config.yaml
n_layer: 8
d_model: 192
n_experts: 128
experts_per_token: 8
d_expert: 32
d_shared_expert: 64
activation: "tanh_gelu"
moe_layers: [1, 2, 3, 4, 5, 6, 7]
router_score: "softmax"
normalize_top_k: false
routed_scale: 4.0
balance_loss: 0.00525
balance_bias: false
router_noise: 0.1
router_cosine_scale: 10.0
shared_expert_gate: true
init_std_router: 0.00938
lr_router: 0.00186
vocab_size: 8192
norm: "rmsnorm"
norm_eps: 1e-05
tie_embeddings: true
optimizer: "muon_variant"
lr: 0.0124
beta1: 0.95
batch_tokens: 65536
seq_len: 1024
train_tokens: 565900000
steps: 8635
dataset: "wikipedia_en"
Below are experts of layer 5 (counted from 0) of a mixture-of-experts language model. Rows are named router (the router's row for the expert), up (a neuron's input weights, with its number), down (a neuron's output weights, with its number) and show model dimensions 0-63. Each number is 500 + 50 x the weight over its row's rms, rounded and kept within 0 to 999. Numbers have three digits each.
Before each expert's rows: a language model's description of what the expert responds to; "comes after" lists some tokens at least twice as common just before its tokens as in all text. This comes from a sample of Wikipedia text that the model never trained on. Tokens count by the router's weight.

# expert 12
Description: Determiners and possessives. Words like the, The, his, its, their opening a noun phrase, often after of, in, or a sentence start.
comes after: " of", ".", " in", " to", " for", " with"
router:508509513501407471460544492534541470512607522513404485533532497561423521521570490490552473447481525517447557462568483571503527563451546438402543499536460517563476515512542462461530417512480492
up0:433478560468422484516493438417472505578476512498502387540443483545476475506453574504511480540533554481470426464528520586538502481468506482456508473526563494539506524480534496408555425507509553
down0:504452500535578530498499551440550525445540564439484555464545487522470458544508596575533544405440504547574501460416562544497524507494513575518596550492577431552534451527501531508504488403509460
up1:578594540537490517493603450478506490551493596539410450398562486535485496607554514483592451557414540461442482476575517487507476425465423511445462501487447518571475511463472331461544425501524531
down1:442559523492475577437445454473507513546529489518439392426443513487404507467509477533427485507527539457435432527523579505483473584490544449443506514458462488606471515596434539420498579419444559
up2:474443510412560465572459471570440501537491495574555495330473460509467502431477425472513433507510520539410417575468536512537469549507466501473534453510518484550525477510481546606463550491498519
down2:579492522546542470548494493548604464503554492616483493462487533602548539475517513476472517459451424355515580515618547589550441456521573561457497454402512479547497501484517513485488464470537543
up3:435481448551487547484469482590413503530482551500456526430502564480465551484438472422483497489504423459494505528532581528520586528524488530533510507557562530495564500468495526488523514552424412
down3:499550506485565414446469548464548525418518494497636539499504578501569495417481475408518466563494483387430379470430559453442459466401534587498537367510550507559452477501570565503473527478508500

# expert 30
Description: Main verbs after subjects. Copulas and auxiliaries right after a sentence subject, such as was, is, been, became, plus the article an.
comes after: " was", " is", " it", " It", " he", " and"
router:538421535514430461536518591472590605603524512445523534497452488578484402521535521577531541584500447547520436485484451523493470442487462462413439372522484379549529481512470425480511530591480560
up2:465488502526472467501510471494494450464537519493643584495515359582478536485566517508445575456534493517506423438512450491501536500521405523494529457557447547356462548436485538451467534536514514
down2:468437494435526560507476504534506495390536465530447461397539475474553484495527484599543533535543443540581609552475470533455412521528591476492460501480502521507434438466512470535448475414536591
up3:463525488508513484503522451427557436538584576502576437567567500428517549521482540517501513394497540372445426475471476558556433457595555558523569577513555501540443513605496520518453386538570513
down3:482453423571487487514497556496530503425465483504441455439488526547472424604508354532531583533546477528526479533515527516516516469488487448486500551518572459436481509485574515473557545501461543
up4:550522521567459508451533479472460504554494450434509531471491568496518596473464562524520481455474512490522518520519456489545471436491411451456523463443586522525520448573463440496527554578433470
down4:570458539529538421491462377535488535402502427438549498499536510507449569516406518620557463521462458570498485546499476538498580483518525413483500508547489456575480483564587447485547488587459581
up5:487546499577452483446614564530532504442485552449402522431500459491519521548487616446457509535521437548458533517451435498491467433545476469574506494561563573583550510541478486516565419513515509
down5:517531520481513460597432552468494517507536451489487515548452598411436521465473470588613438489519526470464562581483511458460502510560508510485479422500481441518459494503489411514501606543435437

# expert 11
Description: Numeric digits and units. Trailing digits of large or decimal numbers (1,00'0', 46.'5') in tables and specs, plus unit words like million, metres, kg, %.
comes after: ".", "00", "10", "20", "50", "–"
router:496431497528591473497398384554580487539465567491477521446588533490487565457533502538462477439529442534643481538508496517553546491469548532551472585497480617480485562493547447528510500519531480
up4:541538503458515541485501513465461489566446494411496456508538495574560508522535547484541468560609502550572474479475592455574580498558467562460484384607498405461582522525519482478498474534526565
down4:500486540510575532561515501525499506562501532553491528486449532529412472536418543424456505416472496541456457449484473522490513522452446562457557554470585534582530584555564465491533411542473484
up5:475496432465566577477496388486541463521530420480452467484556483487506431520600596535488373377456483394486499415460465485443557466578434525591503487433495523530488505505449531536488480538435507
down5:448450609534548448473543570480517458524545633582498602306536530478518530520596516454431520538554568529542450463499531560488527512504527490513451527456380493526420516541549536505523492576475447
up6:463536496424433444475516535523405615543488497489411527468456418464534567506461453553517449428519492504470521539529569520496575555512490535537489498467524523506532517501527522471445519387526534
down6:511480493519453580483484450521462500508510466509609538504525519517549484513543570482426472527444473476512516486508572395375490541443548463515523529459564540504557616515481553506500481506520466
up7:469533555449496490550589494430488503573531508493437481479517514532480503431505515511573405527428384557566384446387401540546502506541498498460537414522569509394504535491613483558546508457434539
down7:448571515516468478501436458503522581505549585441505466562549476519436525631450533505503503482609497463631546426556487570431484567544485487481494486555481524478487491410510499502553626496540557

# expert 61
Description: Initial letters in compounds. Single capital or lowercase first letters, often after a hyphen or at heading starts, such as -f in best-of-five, S in Sports, W.
comes after: " (", "==", " \"", "===", " =\n\n", "\n\n"
router:449499468499541460406438538526410447504517523511585485590482479523521442520384470487451535515448426509542487531420506523597473566433495410506490493488449537483489472502510488417515440552560553
up0:482496475500487494533519522513544424443529478476454543520516479503470563543494492422585518450465473501399463429468463464462516502475432487543556543467510490514444553444541559519469451420535487
down0:510475438498514483537532428474512441393453541542543414453477463443495401464497587576483489524466466473452465522556472442547593382563589439535487453594464588489521448514524483460516457527464561
up1:455549494483516474514585477494510510487517536482402530526441636533560450544565473524566462495496517511421482503452520537577503547453508535547461615470577442480484477509431502530469578519576444
down1:500392524522572382521456475443543468465472531572480517600521509506462648403518489482543506507528468523600497516535442473461448486450514501421435560515502464579540570509449477445359467460396417
up2:556510474601486585389441477536502477536537393495551426541461427614458576550477556480522541371509458536540388545475499438582504524423503519511470402538468498522520379458474501473561502454444509
down2:573471472536463506542531531508574486473521407427507538523612457458513433529522469460557528567642492520545498495431451506502476539473543584562471527556548511501508608518515458494541578452492441
up3:531546573520503488483498519461474489438430460507548540434520531527493460527453562524575462524461447459434573526527499617576467528561520486519470514502499505517499618532447467446460534471508531
down3:463507461448502544568470465529516607437500415523595485584555469537480614470456463523557496469518583558465542514500408435515512492537593464356472440497579438527500502433493545513520500599545565